Weights of a small mixture-of-experts language model, trained from scratch on English Wikipedia: 48 squared ReLU neurons an expert, 364M tokens.
Below are experts of layer 4 (counted from 0) of a mixture-of-experts language model. Rows are named router (the router's row for the expert), up (a neuron's input weights, with its number) and show model dimensions 128-191. Each number is 128 + 24 x the weight over its row's rms, rounded and kept within 0 to 255.
Before each expert's rows: a language model's description of what the expert responds to; "gets" lists some tokens that make up at least twice as much of what it gets as of all text. This comes from a sample of Wikipedia text that the model never trained on. Tokens count by the router's weight.

# expert 48
Copula verbs and word endings
gets: " is", " was", " be", " are", " been", " were"
router [130 127 134 167 149 155 111 166 128 142 141 110 112 121 135 121 182 113 104 131 137  95 148 148 113 138  82  82 143 127 127  94 128  78 144 135 109 134 132 157 173 141  87 123 123 110 142 156  85 143 121  96 156 136 113 132 143  94 137  95 150 112 149 102]
up0 [ 89 150  99 123  93 142 128 156 100 118 156 138 147 200 129 169 134 126 129  95 187 135 119 106 133 130 104 138 147 157 120 107 101  96 122 182 190 123 119 118 123 127 191 120 189  97 133 117  92 130 174 119 101 122 112 162 132  82 133 141 179 103 105  99]
up1 [162 150 137 126 136  79 142 134 109 104  97 135 148 168 159 146 123 139 180  55 114 151 132 155 111 135 115 110 151 142 151 116 131 108 160 115 133 131 133 120 132 136 122 156 135 130  72  95 117  95  85 118 123 143 146 135  98 117 131 120 128 141 122 128]
up2 [103 156  91 108 165 132 155 102 140 126 111 103 157 138 150 108 106 176 139 158 170 116 140  76 111 107 107 150 136 122 105  66 126 155 126 119 126 137 131 120 111 150 134 109 140 132 139 116 165 151 141 116 119 143 152 163 138 176 152 130 126 149  69 136]
up3 [105 200 133 117 117 123 102 163 117 135 152  94  99 126 129 162 132 121 122 159 120  80 132 148  85 124  83 138 166 128 133 106 148  95  95 124 136 128 133 148 146  99 123 168 124 145 108 110 158 131 108  86 141 121 101 109 105 109 127 136 126 162 115 156]
up4 [139 164  93 117 147 170 123 107 147 105 115 143  92 124 138 140 111 159 153 111 127 144 107 159 112 103 121 136 149 128 115 151 177 156 131  84 118 149 112 163  94  79  79 134 124 143 143  99 109 138 160 127 143 161 159 155 113 106 126 104 103  91 133 135]
up5 [129  73 168 141 122 160  82 130 145 173 100 157  83 127 119 146 154 151 133 134 112 144 136 157 145 154 119 115 111 106 118 149 105 158 141 127 120 127 131 139 130  80 146 134 100 117 132 123 128 125 106 125 157 113 108 157  91 126  79 126 122 175 130 158]
up6 [147 122 149 128 120 101 145 124 117  93 124 108 164 172 135 120 135 128 137 109 137 131 140  91 140 126 115 153 130 137 137 125 132 111 144 103 137  97 108 108  90 140 133 135 107 139 115 149 127 139 121  99 121 139 178 149 121 135 132 100 122 118 106 144]
up7 [179 121 121 119  94 134 121 103 118 106  99 168 125 131 190 200 141 153 153  98 108 117 127 114 131 136 148 101 141 125 123 144 127 106  98 106 116 136  60 119 121 101 125 175  97 134 117 128 116  82 140 118 107 145 161 171 119 118 148 113 121 125  55 135]
up8 [137 110 126 121 120 171 169 141  80 147 136 140 141 138 156  71 118 105 114 146 148  78 134 168 124 105 129 166 109 154 116 112 116 123  78 137 116 101 141 138 114  94 124 112 140 110  99 120 148 139 132 159  99 120 151 151 163 156 129  82 139 119 124  93]
up9 [115 157 121  98 144 131  84 132  74 122  98 125 133 133 151 151 134 176 156 152 113 142 123 114 117 113 152  98 157 168  99 159 151 140 155 121 133 102 167 146  90 143 116 168 113 139 116 131  96 132  96 106 141  95 140 110  98 110 124  93 132 134 101 132]
up10 [124 145  87 110  81 105 116 124 145 138 128 129  93 112 125 137 142 132 116 112 128 146 119 155 101 110 122 117 117  94 127  97 169 104 124 167 111 139 126 128 132 135 140 158 124 130 128 107  79 142 121 109 134 150 177  98 120 118 146 115 181 131 140 137]
up11 [104 101  73 106 136  95 162 141 147 127 143 134 134 108 129  68 136 131 123  95 129 133 128 143 137  83 101 125 138 134 122 110 110 138 150 140 117 139 133 114 117 129 137 125 103 132 135 122 153 169 149 101 129 188 166  71 144 133 148 211 126 142 148 153]
up12 [151 119 141 149 159 119  96 111 149 111 122 132  83 169  96 128 111 116  98  90 122 130 127 117 167 132 120 143 144 134 135 148 105 145 140 163 130 116 149 156 127 128  75 120 131 142  92 126  98 147 102 102 157 103 118 103 155 141 117 119 131 161 176 158]
up13 [123 167 117 114 165 140  85 115 155  84 145 126 155 101 149 120 104 191 106 108 132 143 136  73 107 118 121 138 136 128 111 118 123 178 158 139 131 122 141 107 114 125 133 141 102 153 151 127 125 122 128 110 121  92 122 126 152 103 130 103 130 125 103 152]
up14 [137  85 145  96 137 102 120 154 140 119 126 127 114 131 102 112 130 118 179 145 104 104 102  99 136 137 150 128 163  85 129 139 110 137 108 100 125  98 107 132 144 125  86 148  79 121 117 130 122 102 107  77 128 108 102 126 180 145 122 110 112 110 108 150]
up15 [118 110 125 114 101  96 135 134 106 100 110 127 102 180 189 147 114 165 190 114 120 151  85 152  98 166 129 160 117 135 143 144 106 153 101 121 141  59  63 134 142 138 120 117 137 119  93 105 127  92  99 114 114 106 108 109 184 154 123 184 107 113 101 112]
up16 [ 75  85 118 112 143 112 141  87 159 119 103  94 115 151 124 122 146 150 129 132  76 117 109 147 136 123 116 148 176 149 139 110 110 119 154 140 130 148 124 131 127 119  87 145 139  89 160  84 141 120  90 160 162 129 112 138 130 103 136 113 118  92 118 137]
up17 [ 84 102 129 156 132 118 175 110 103 120  89 103  98 112 115 134 112  95 106 171 110 118 122 125 146  92 158 108 123 132 136 131 138 100 127 122 139 102 139  75 104 113 149 151 148 143 113 156  82 134 140 108 101  78  89 131 115 135 159 121 176 102 120 105]
up18 [155 114 139 119 146 120 111 142 138 125  98 139  77 150 109 147 121 141 154 137 138 129 135  66 133 122 119 108 161  98 142 116  97 136 153 111 127 118 155 129 137 136 117  98 143  99  58 107 144 153 119 143  88 101 148 116 168 121 144 145 146 131 110  80]
up19 [ 74 144 145 109 155 140 152 145 121 159 118 116 101 120 136 131 137 136 121 154  97 151  95 150 129 141 135 166 125 121 105 164 139 132 109  68 125 105 132 128  98  94 115 137 141 110 135  90 118 149 109 138 173 109 138 162 105 106  98 112 121 149 143 125]
up20 [128  87  85 151 145  85 105 121 116 123 154 137 122 121 137 139 134 124 124 134 113  83 100 153 155 129 123 123 141 159 119 134 102 125 153 170 124  97 105 119 100 133 141 114 188 106 160 153 138 153 114 123 157 128 121 130  79 138 131 152 129 168 106  88]
up21 [ 98 148 112 111 142 116 123 134 117 118 122 120 106 183 141 149 127 145 142 132 146 124 132 126 116  88 106 172 142 162 117 141  72 180 119 129 147 146 142 105 151 191 102  88 122 115 119 146 149 143 166  99 118 122 223 130 158 144 128 100 126  82 166 139]
up22 [112 142  85 139  45 113 146 146 133 134 123 151 132 132 105 158 110 110 151 102 148 134 156 140 142 136  85 108 126 118 114  89 199  95 103 159  93 140  91 127  95  71 139 118  98 154 140 123 105 130 104 171  82 106 152 113 121 166  82  98 126 115 129 139]
up23 [162 169 146  99 124 149 115 119 104  91  91 128 130 118 163  90 121 130 165 202  91 175 107 103  61 128 120 133 108 116 149 118 122 114 112 112 148 151 121 136 107 141 153 147 136  78  89 117 123 155 142 170 104  92 143 152 133 110 141 161 155 156 151 131]
up24 [137 129 136 111 147 131 143 133 142 129 172 109  93 135 110 137 114 111 127 136 113 132 117 126 156 174 130 100 132 140 114 150 157  91 167 164 117 146 149 130 125 167 119  93 103 111 107 110 126 150 121 136 155  98 141 105 162  95 112 126 120 131 125 132]
up25 [132 132  95 151  88 151 127 129  87 109 105 136 137 163 133 137 150 138 139 175 121 132 137 105 120 133 116 117 116 143 117 115  82 110 104  86 130 124 150 129 147 168 108 133 109  85 142 122 124 110 135 129 146 111 141 157  95 121 127 117 161 205 138 109]
up26 [188 131 124 152 166  95 119 103  89 121 125 117 154 111 151 112  90 118 189 115 136 116 113 178  97 142 135 175  98 158 110 149 136 106 175 133 135 112 134 108 161 115 135 126 141 134 133 138 122 153 121 158 152 113 115 149  91 173 127 142 143 113 134 105]
up27 [136 141 139 141 158 114  89 151  96  94 162 117 133 146 139 121 127 166 142 129 121 148 120 121 136  99 130 141 153 107 148 108 135 105 141 144 112 148 129 114 135 117 117 110 106 119  72 114 107 125 125 107 153 169 155 136 139 182 113 119 127 127 139 158]
up28 [156 155  97 125 106 157 129 107 116 116 146 119 133  61 139  99 130 176 107 132 114 122  96 135 130  98 111 102 145 169 117 142  59 145 141 109 142 166 134 125 142 141 144 156 126 100 132 122 134 111 141 117 128 123 103 126 156  98 133 156 188 145 104 108]
up29 [ 99 150 128 121 119 154  95 133 112  85 140 150 144 157 131 112 117 139 122 113 163 174 119 129 104 152 139 118  92 143 123 111 105 140 141 146 112 151 141 163  89 153 109 139 161 131 166 137 160 113 169 144  88 117 171 176 111 155 131 133 151 111  90  97]
up30 [127  83 129 110 181 157  94 140 111 157 129 120  87 188 148 103 133 137 129 122  81 129 126 110 119 102 127 120 105 132 119 192 138 122 161 142  99 110 141 125 127 151 112  99 124  78 113 106 127 138 121 138 185 115 140 136 139 133 122 132 118 177 153 109]
up31 [145  65 157  89 101 100 162 114 140 146  84 136 144 169 117 186 145 119 131 120 107 165 134  94  98 132 189 141  97 154 136 167 127 133  72  87 155 115  96 143 138 143 110 139 149 131 161 137  97 151 111 119  96 129 141 126 153 118 132 153 152 150  65 138]
up32 [119 156  96 141 102 146 171 137  99 162 125 136 136 131 126 121 143 118 101 161 131 101 111  95 108 145 133 117 146 138 129 101 123 128  96 118 186 132 147 139 133 105 138 153 130 140 138 108 134 114 123 132 137  80 113 145 154 124 154 121 152 163 108 118]
up33 [118 128 166  67 135 122 122 115  87 110 121 141 142 162 113 122 107 113 142 115 143 127 125 138 112  85 141 143 102 143 159  70 112 112 115 112 158  85  81  84 129 147 125 106 120 128 126 108 109  80 107 111 128 150 128  99 115 128 145 127 126 124 116 140]
up34 [169 112 167 119 149 154 125 135  88  90 121 128  97 140 129 102 138 153 164 122 114 115 116 110  93 137 113 152 143 113 137 170  77 130 165 134 115 140 135 132 113  75 131 140 158 148 169 138 102 120 172 105 121 122 148 118 155  97  76 120  89 103 162 131]
up35 [ 87  94 145 129 150 196 161 126 151 126 148 139 103 103 137  94 114 135 137 138 107 102 107 149 147 151 128 107 100 131 131 143 103 135 129 134 145 180 112 108 123 136 156 120  89  97  77 139 140 144 125 110 128 126 113 138 136 134 134 199 133 171 144 150]
up36 [160 115 108 115 127 168  94 106 108  75 168 109  96 144 160 108 114 161 119 136 138  85 145  76 165 160  85 119 155 157 132 111 131 144 164 114 153 119 157 122 125 123 151 118 121 146  94 139 128 120 127 119  85  74 123 145 123  89 144 117 133 108 141 117]
up37 [ 96  98 164  97 137 101 107 111  77 138 165 133 104 129 114 103 149 143 106  96  94 130  94 136 175 127 116 120 132 128 114 108 126 127 175 139 113 118 152  86 119 101 120  89 127 113 130 126 119 151 106 125 153 140 118  84 168 103 153 131 129 145 129 139]
up38 [109 133 162 132 115 158 168 102 121 166 126 126 136 135 121 132 138 122 126 161 137  63 117 124 119  80 171 121  96 144 195 150 113 114  92 152 153 104 127 127 147 125 141 122 118 137 101 183 124 133 164 108 118 126 187 101 142 151 110 137  79 106  93  89]
up39 [120 143 155 112 116 129 148 118  91 110  97 185 128 124 150 179 136 125 113 134 148 155 123 115 100 149 152 134 122 130 133 181 116 170 148 144  90  91 133 130 123 165 123 155 147 168 155 144 143 153 158 130 141  85 145  82 115 145  93 108 120 130 107 116]
up40 [101  74 146 128 103 119 125  79 138 167 122 130 161 138 135 104  86 134 146 114 137 150 128 137 123 105 129 121 115 127 154 137  83 151 120 175 118 124 134 123  98 154 104 111  84 136 116 147 154  98 136 144 142 146  99 131 130 123 106 126 124  94 144 138]
up41 [135  93 128 126 128 126 153 133 147 141 101 119 105 181 117 113 159 144 130 179 109  79 112 143 145 125 138 144 123 150 168 150  83 149  99  93 116  92 107 142 142 119  88 118 126 143 136 105 120 122  96 102 159 128 141 127 167 151 133 117 115 117 178 110]
up42 [143 123 131 131 150 104 100 109 117 146  80 114 105  95 144 132 127 118 108 117  97 116 101 140 127 119 157 137 123 145 142 129 127 112 133 151  86 139 117 126 157 160 120 108 175 144 118 164 154 140 122 160 129 127  88 129 122 121 145 115 151 105 111  78]
up43 [114 126 122 112 142 111 167 117 100 132 114 141 160 107 153 158 149 107 153 147 134  99 123 137 102 132 138 123 123 152 100 140 169 118 135 122 202 109 119 152  96 124 133 139 177 131 159 155 129 171 117 137 121 125 153 119 120 163 134 150 141 153 128 102]
up44 [123 169 132 114  93 113 117 141 151 126 119 132 137  96 156 188 123 116 141 135 113  92 146 140 149 120 145 126 101 142 137 130 171 127 106 139 126 163  75 131 120 149 121 168 119  86 102 158 114 118 133 113 123 122 162 132 166 121 139 136 150 114 130 143]
up45 [169  98 183 102 158 157  74 129 160 141 131 140 113  92 112  88 105 168 158 152 119 120 152 139 147 125 124 109  91 103 123 112 136 173 161 153 127 134 124 105 118 106 169 139 117 122 122 145 119 136  97 109 132  93 139 153 138 135 114 154 108 147 154 148]
up46 [126 108 149 108 118 126 105 111 125 103 113 136 126 174 133 206 151 117 123 106 132 158 131 124 121 150 144 133 138 129 118 181  94 131  84  98 120 148 145 129 134  95 110 144 150 149 118 107  75 180 124 114 125 116 134 113 111 149 114 107 136 101 120 123]
up47 [138 124  88 115  94 140 146 134 107 115 119 125 121 131 106 103 133 144 130 142 106 145 126 151 114 144 194 179  87 164 137 150 107 114 134  89 170 109 113  50 111 138 165 121 152 135 173 100 139  97 123 149 132 100 147 154 123 113 136 104 113 104 140 139]

# expert 34
Numbers in election tables
gets: "4", "5", "3", "2", "sh", "6"
router [139 121 114 139 150 121 135 158 119 137 184 156 119  97 124  95 130 116 107 145 133 132 135 123  90 102  83 124 134 127 108 139 110 130 113 140 144 122 165 163  97 111 141 142 131 139 163 149 133 130 112 166 157 121 123  79  92 132 148 127 147 142 101 122]
up0 [103 123 133 104 132 171 153 151  86 100 161 117 106 122 106  79 114 182 163 113 110 133 118 132 116 116 156 141 118 117 140 108 112  90 106 131 109 147 118 115 152 158 137 148 177 128 154 141 144 117 143 114 101 118 163 152 121 129 148 101 148 103 123  93]
up1 [ 89 110 149 105 168 147 127 148 162  84 145 145 119 142 152 169 117  96  99 107 179 124 124 141 134 132 115 128 119 127 132 101 139 146  86 139 131 119 130 136 100 119 167 125 109 123 131 121 168 128 110 147 134 138 109 121 128 110 126 149 136 108 171 143]
up2 [115 132  90 135 149 102 127 170 114 108 129 137 115 105 100 114  76 136 123 139 132  79 125 118 113 108 121 111 141 164 120 101 117 135 127  85 173 130 147  91 160 113 134 131 134 200  93 128 136 117 133 152 117 115 109 109 141 138 139 121 121 106 126 149]
up3 [116  91 106 102 146 125 100 114 118 167  84 123 125 142 105 175 132 146 134 110 127 116 113 143 133 139  87 110 121 109 136 128  95 103 131 118 102 124 147 137 152 116 151 170 156 168 145 147 127 128  81 125 159 106 155 121 125 103 104 165 193 110 134 119]
up4 [122 167 158 150  86 143 141 153  97 101 132 130 138 107 133 123 131 117 154 150 164 174 144 133 108 103 140 162 121 150 124 110  82 117  71  91 123 118 135 132  78 116 122 145  95  99 107 144 133 151 125 129  95 109 172 151 111  89 169 116 159 152 146 116]
up5 [124 139 163 134  71  82 183 155 125 128 126 150 109 127 131 133 140 147 179 113 135 156 100 110 100 110 164 116  95 158 110 146  74  87 113 150 135 163 110 140 139 168 114 106 128  88 147 156 147 124 149 148 145 105 148 155 111 128 156 123 113 115 163 124]
up6 [120 142  88 125 151 151 172 131 114  84 118 126  82 155 105 168  83 126 155 117 143 124 134 144 129 111 118 147 115 129 128 139 106 109 116  94 168  87 134 117 102  99 126 178 117 139  57  94 156 132 109 117 118 103 118 113 133  89 145 148 133 135  90 156]
up7 [164 131 150 144 163 151 139  95 102 105 124 138 130 100 129 169 130 142 157 104 109 111 127 126 143 137 108  89 170 117 175 122 136  97 132 154 118 153 152 157 127 122 134 126 164 146 103 124 127 145 113 121 132  74 158  80 137 129 101 132 160 116 125 135]
up8 [113 111 149 107  96 118 161 152 135 124 121 122 115 107 130  47 163 131 170 133 118 106 138 170 143 140  96 129 127 148 115 133 121 115 170 140 170 124 103 112 115 128 149 141 124  78 143 107  93 122 122 122 158 112  95  98 150 121  98 153 113 148 173 153]
up9 [140 165 150 119 112  92 131 108 140  99 181 155 101 118 143 140 105 141 158 122  84 145 116 104 125 140 146 164  98 128 108 128  96 159 150 135 100  95 103 132 133 135 179 153  92 102 101 130 121 157 109 126 119  85  89 145 179 109 141 144 147 165 133 119]
up10 [143 107 134 122 165 118 130 142 118 106 111 144 151 123 126 154 129 145 145 136 148 137 118 112 141 112 113  90 175 147 143 115 115 138 115 152 111 127 153 126 148 151 146 119 119 122  95 119  87 163 142 158 125  67 164 100 143  93 108 121 157 144 151 139]
up11 [125 137 136 161 113 124 146 118  92 150 160  76 132 118 151 163 145 155  92 103 137 106 153 139 163 130 115 166 127  81 145 134 117  99 168 134  97 140 103 120 142 114 131 140  89 112  79  89 128 121 103  83 157 126 113 112 152 113 120 109 103 114 154 145]
up12 [165 155 150 184 140  93 135 118 153 138 118 142 123 111 159 176 102 157 131  88 122 173 153 116 103 150 122 107  96 167 132 120 125 159 142 112 124 125 106 136 137 163 170 121  85 148  73 159 165 159 151 193 114  98 109 142 131 131 114 113 143 173 123 171]
up13 [133 149 112 173 116 118  96 170 121 157 128  66 122 139 128  77 122 119 104 106 149 103 157 170 112 114  99 140 109 131 120 128 162 134 149 161 170 145 112 123  93 158 159 120 104 107 144 126 133  92 123 121 149 146 122 122 142  99 123 148 123 113 119 130]
up14 [164 160  63 122 157  98 111 125 125  92 124 149 155 100 106 100 109 126 137 135 141 109 125 142  86  88 117 140 129 160 121 149 111 133 161 147 146 129  74 146 138 128 179 106 100 103  95 148 141 132  96 131 112 150 133 138 141  96 134 118 184 135 126  79]
up15 [129 155  82 116 103 128  84 116 115 145 120 192 144 145 139 158 112 112 185 160 160 142 109 119 150  93  90 149 141 129 125 148  95 109 100 139 149 148 113 125 152 123 100 138 124 121 144  77 139 115 112 106 178 122  88 176 173 125 145 160  84 156 124 142]
up16 [107 140 142  98  94 124 121 135  93 163 151  93 111  87 126 115  96 138 164 135 134 126 137 136 153  99 167 101  84 120 108 111 151  94 140 157  99 126 162 132 141 129  86 139  52 111 107 131 136 134 116 104 114 148  63 104 136 132 181 120 107 129 167 172]
up17 [109  76 122 116 121 136 136 139 126 101 127 148 124 121 142 159 136 116 117 100 187 120 156 158 124 122 127  79 117 126  95 109 129 117  93 163 142 133 115 140 152 111 172 169 123 134 137 119 170 134  93  87 141 113  90  98 114 128 167 132 171 107  85 147]
up18 [127 115 100 127 137 133 120 122 150 122 169 125 103  87 137  90 108 129 135 139 133 146 148 181 109 126 105 112  96 146 130 129 148 164 177 140 163 111 126 152 128 135 174 163  84 136 138 118 140 134 127 103 127 149 107 124 146 171 148 111  91 133 163 150]
up19 [128 160 134 104 135 148 113 113  94  76 133 115 126 144 126 111 119 129 107 116 134 146 128 114 102 132 115 126  88 141 106 161 105 156 161 152 105 119 118 154 130  90 139 158  99 110 142 112 114 153 135  89 112 138 136 102 106 118 144 100 145 109 167 110]
up20 [102 148 109 118 120 136 135 111  92 122 154 130 101 122 160 138 148 110 117 126 126 138 157 114 128 140 110 135 145 130 147 121 151  80 103  78 144 112 142 121  97  82 120 113 143 115 104 110 167 152 121 121  89 115 167 135 115 124 153  66 114 146 108 135]
up21 [ 85 132 122 127 170 164  86 128 113 138 157 129 150 124 141 111 130 155 171 134 124 136 111 143 141 155 140 181 119 110 140 153 143 103 147  95 121 137 109  90  99 114 102 168 135 121 117  88 114 126 124  95 158 124 156 124  99 100 130 122 113 123 168 144]
up22 [ 62 132 139 123 109 121 118 106 111 137 124 139 150 144 162 158 124 152 115 107 128 154 145 143 107 100 111 112 123 101 126 135 132 172 109 169 130 103 127 159 134 131 127  83 127 131  99 120 157 120  89 127 123 120 132 109 125 122 189  92 124 126 150 129]
up23 [148 127 145 113 122 118 117 181  90 121 152  75 110 127 116 126 127 118 127 156 129 132 120 188 133  83  99 147 107 146 136 132 134 108 111 153 161 176 115 141 104 157 160 105  93 122  86 155 116 104 101  99 119 134 122 125 117 120 157 103 101 134 123 101]
up24 [117 122 104 163 116 114 170  68  87 133 116  96 115 133 146 140  98 126 168 110  96 166 131 122 182 157 126 132 112 172 121 132  86 106 137 167 146 171 102  91 120 113 103 147 151 123 100 145  79 140 120 142 175 157 110 129 122 117 117 154 128 108 113 124]
up25 [152 137 131 120 138 131 145 147 148  57 123 117 166 115  86  97 125 166 181 100 181 111 136 116 117 149 126 128 138  98 190 154 157 138 166 108 181 130 127  90 126 139 141 146 106 170 135  94 139 128 138 156 128 120 205 108  88 133 100  98 145 121 142 129]
up26 [145 133 144 180 124 112 134 124 149 140  93 127 112 147 132 118 130 110 121 129 112  98 129 124 127 124 113 118 103 155 134 143 115 158 161  77 162 126 128 137 103 157 183 130  91 141 101 119  78 145 136  96 105 134 152 119 157 160  80  94 122 140 107 145]
up27 [158 140 125 108  91 133 119 138 133 109 101  99 109 136 123 126 120 114  85 114 102 136 125 101 129 122 126  96  88 103 125 140 106 103 123 103 132 106 116 137 162 139 107 132  92 116 144 126 114 144 175 146  54 136 117 127 117 150 137 100 132 152  90 102]
up28 [174 104 100 134 148 145  96 155 158 133 107 137 124 167 152  89  76 114 151 140 133 111 149 135 142 108 105 104 114 178 129 113  98 133  95 158 170 161  93 110  96 135 152 162 134 122  87 122 126 187 103 124 119 121  88  78 170 107 123 121 138 169  69 162]
up29 [153 140  98 146 133  81 162  49  81 101 108 128 159 131 147  95 107 161 103 151 122 146 119 110  75 114 111 123  92 134 114 130 136  87 136 138 159 162 111 114 138 130 140 184 132 109 105 138 132 200 119 165 141 112 143 140 135 135 137 143 124 179  96 130]
up30 [152 174  90 131 124 125 109 117 125 110 108 131 128 132 110 111 170 141 125 123 148 114  97 149 130 129 169 135 119 121 161 161 123  82 141 107 155 104 114 102 128 110 107 151 120 132 108  56 101 103 159 120 141 132 151 122 109 129 112 101 133 111 163 152]
up31 [ 65 102  76 149 131 138 117 160 126 150 132 109 127 120 133 154  76 122 130 135 100  86 104 134 139 127 105 157  50 130  97 149 126 145 102 134 130  96  83  90 134 134 111 133 115 164 123  98 207 122 124 131  95 112 109 141 130 131 167 152 118 172 131 161]
up32 [ 70 101 141  48 176 101 119 150 131 155 135 106  97 150 129 157 121 137 124 112 108 109 137 139 125 113 145 131  79 118 128 126 122 107 106  86 125 132 133 108 103 125 130 154 126 149 161 146 109  76 133 113 142 136 135 124  63 136 142  87  90 139  97 123]
up33 [134 118 143 178 116  96 160 123 151 119 140 143 121 114 124 134 117 124 143  82  96 118  96 122 116 144 109 125  94 135 152 116 104  74 110 160 151 166 115 113 140  95 128 114 120 161 137 145  66  89 114 151 118 139 140 116 100  79 116 147 127 163 136 147]
up34 [143 133 169 107 168 163 128 138 136 134 115  99 131 133 103 101  87 129  67 174 118 109 102 104 115 147 145 114 125 153 135 126 144 108 137  83 134 118 109 139 113 110 165 105 125  92 134 156 147 102 130 172 117 138 135  88 186  99 117 169 117  90 147 111]
up35 [ 56 156  95 141 149 106 121 157  85 103 124 146 139 139 105 128  98 119 137 143 159 106 158 145 110 127 116 112 175 101 109  83  80 138 158 118 145 165 151 136 169 120 135 141 122 131 151 121 123 109 141  95 118 129 138 118 144  82 120 141 104  96 134 134]
up36 [111 117 106 159  94 125 172  96  60  77 131 111 139 151 126 149 114 143 140  89 140 116 112 116 154 121 144 141 117 155 106 156 127 133 147 147 151 136 131 109 163 106 114 175 164 126 147 146 135 158 168 131  96 131 146 107 129 157  86 114 131 118  93  79]
up37 [135 142 105  65 126 132  87  87  91 153 130 138 157 114 100 150  99 127 127 118 121 102 144 142 129 116 159 124 161 123 114 127 132 159 133 163 165 145 173 130 140 145 179 138  85 122 101 137  95 137  90  74 150  94 129  98 184 120 147 148 118 151 150 116]
up38 [126 113 170 117 126 117 167 174  55  95 110 145 110 134 156 140 111 140 156  88 109 115 156 170 145 136 107 124 127 127 102 149  57 160 175  75 117 149 126 109 135 121 159 116 149 113 146 155 142 125 156  74 109 151 126 151 149 126 105 173  85 131 119 105]
up39 [166 126 155 132 129 121 144 116 125  99 137 128 151 127 131 139 141  96 121 150  87 141 149 108 142 116 160 129 119 117 147 139 132 124 116 125 104 115 136 101 144 142 138 172 158 136  98  88 152 134 128 164 175 109 103  87 154 112 122 153  75 120 114  99]
up40 [138 133 119 162 127 123 126 126  86 119 128 115 169 138 159  86 116 151 154 121 117 154 131 108 190 118 128 135 130 173 127 107  88 146 153 142 185 178 117 128 108 141 145 113 117 110 114 134 137 128 166 127 133 150 133 134 105 119 146 113 123 176  93 135]
up41 [148  96 143 118 160 105 135 110 134 153 106 131  86 108 141 135  84 165  95  81 118 146 143 142 126 141 151  95 149 119 105 100  70 144 122 135 137  81 145 166 173 135 126 157  94 174 158 136 124 171 124 141 124 125 127  97  94  92 138 111 135 121 108  99]
up42 [134 167 130 117 171 143  93 126  49 134  91 140 107 108 128 135 128 174 137 103 143 128 118 163 118 174 115 135 116  78 137 127 131 135 172 163 125 123 132 161 129 124 123 111 131 121  93 112 126 134 111 152 147  98 158 163 138 142 113 169 111 116 154 101]
up43 [104 166  91 102 163  79  77 126 125 147 135 180 102 123 140 129 106 163 142 126  96 103 146 128  79 104 155  94 160 100 149  92 152 143 109 104  93 125 135 131 153  88 149 126 150  65  95 119 116 155 102 110 111 119 136 137 153 109 123 106 105 135 104 124]
up44 [ 84 155 137 118 157  88 111  91 131  87 141 116 147 162 161 124 106 148 121 150 103  91 108 112 130 135 110 126 137  87 118 100  91 145 169  98 110 111  86  95 128  90 166 147 111  56 142 109  81 111 151 128  86 136 103 112 129 112 101 121 120  98 100  98]
up45 [160 118 145  96 185 131 179 154 141 115  77 148 107 131 118 111 144 139 142 135 104  99 140 164 112 142 100 116 156 125 137 100  98 116 152 107 131 122 121 136  89 142 153 163 148  88 151 133  76  92 101  85 146 118 136 128 167 120 120 112 119 138 103 115]
up46 [119 148 104 102 168 134 141 165 105 144 128 129 102 122 140 162  99 138 116 107 124 137 138 164 120 160 139 147 108 169 135 159 127  98 123 126 138  87 124 126 144 142 127 101 122 139 132 119 150 165 143 148 107 113 124 151 110 148 178 129 144 133 196 110]
up47 [136 132  61 145  82 123 132 176 119 105 161 140 145 131 103 167 141 106  94  64 121 152 156 144 158 161 132 153 113 139 138 127 128  96 126  82 152 133 141 120 110 118  90 124 133 155 113  91  72 152 147 107 118 147 103 147 124  98 159 111 158 164 155 100]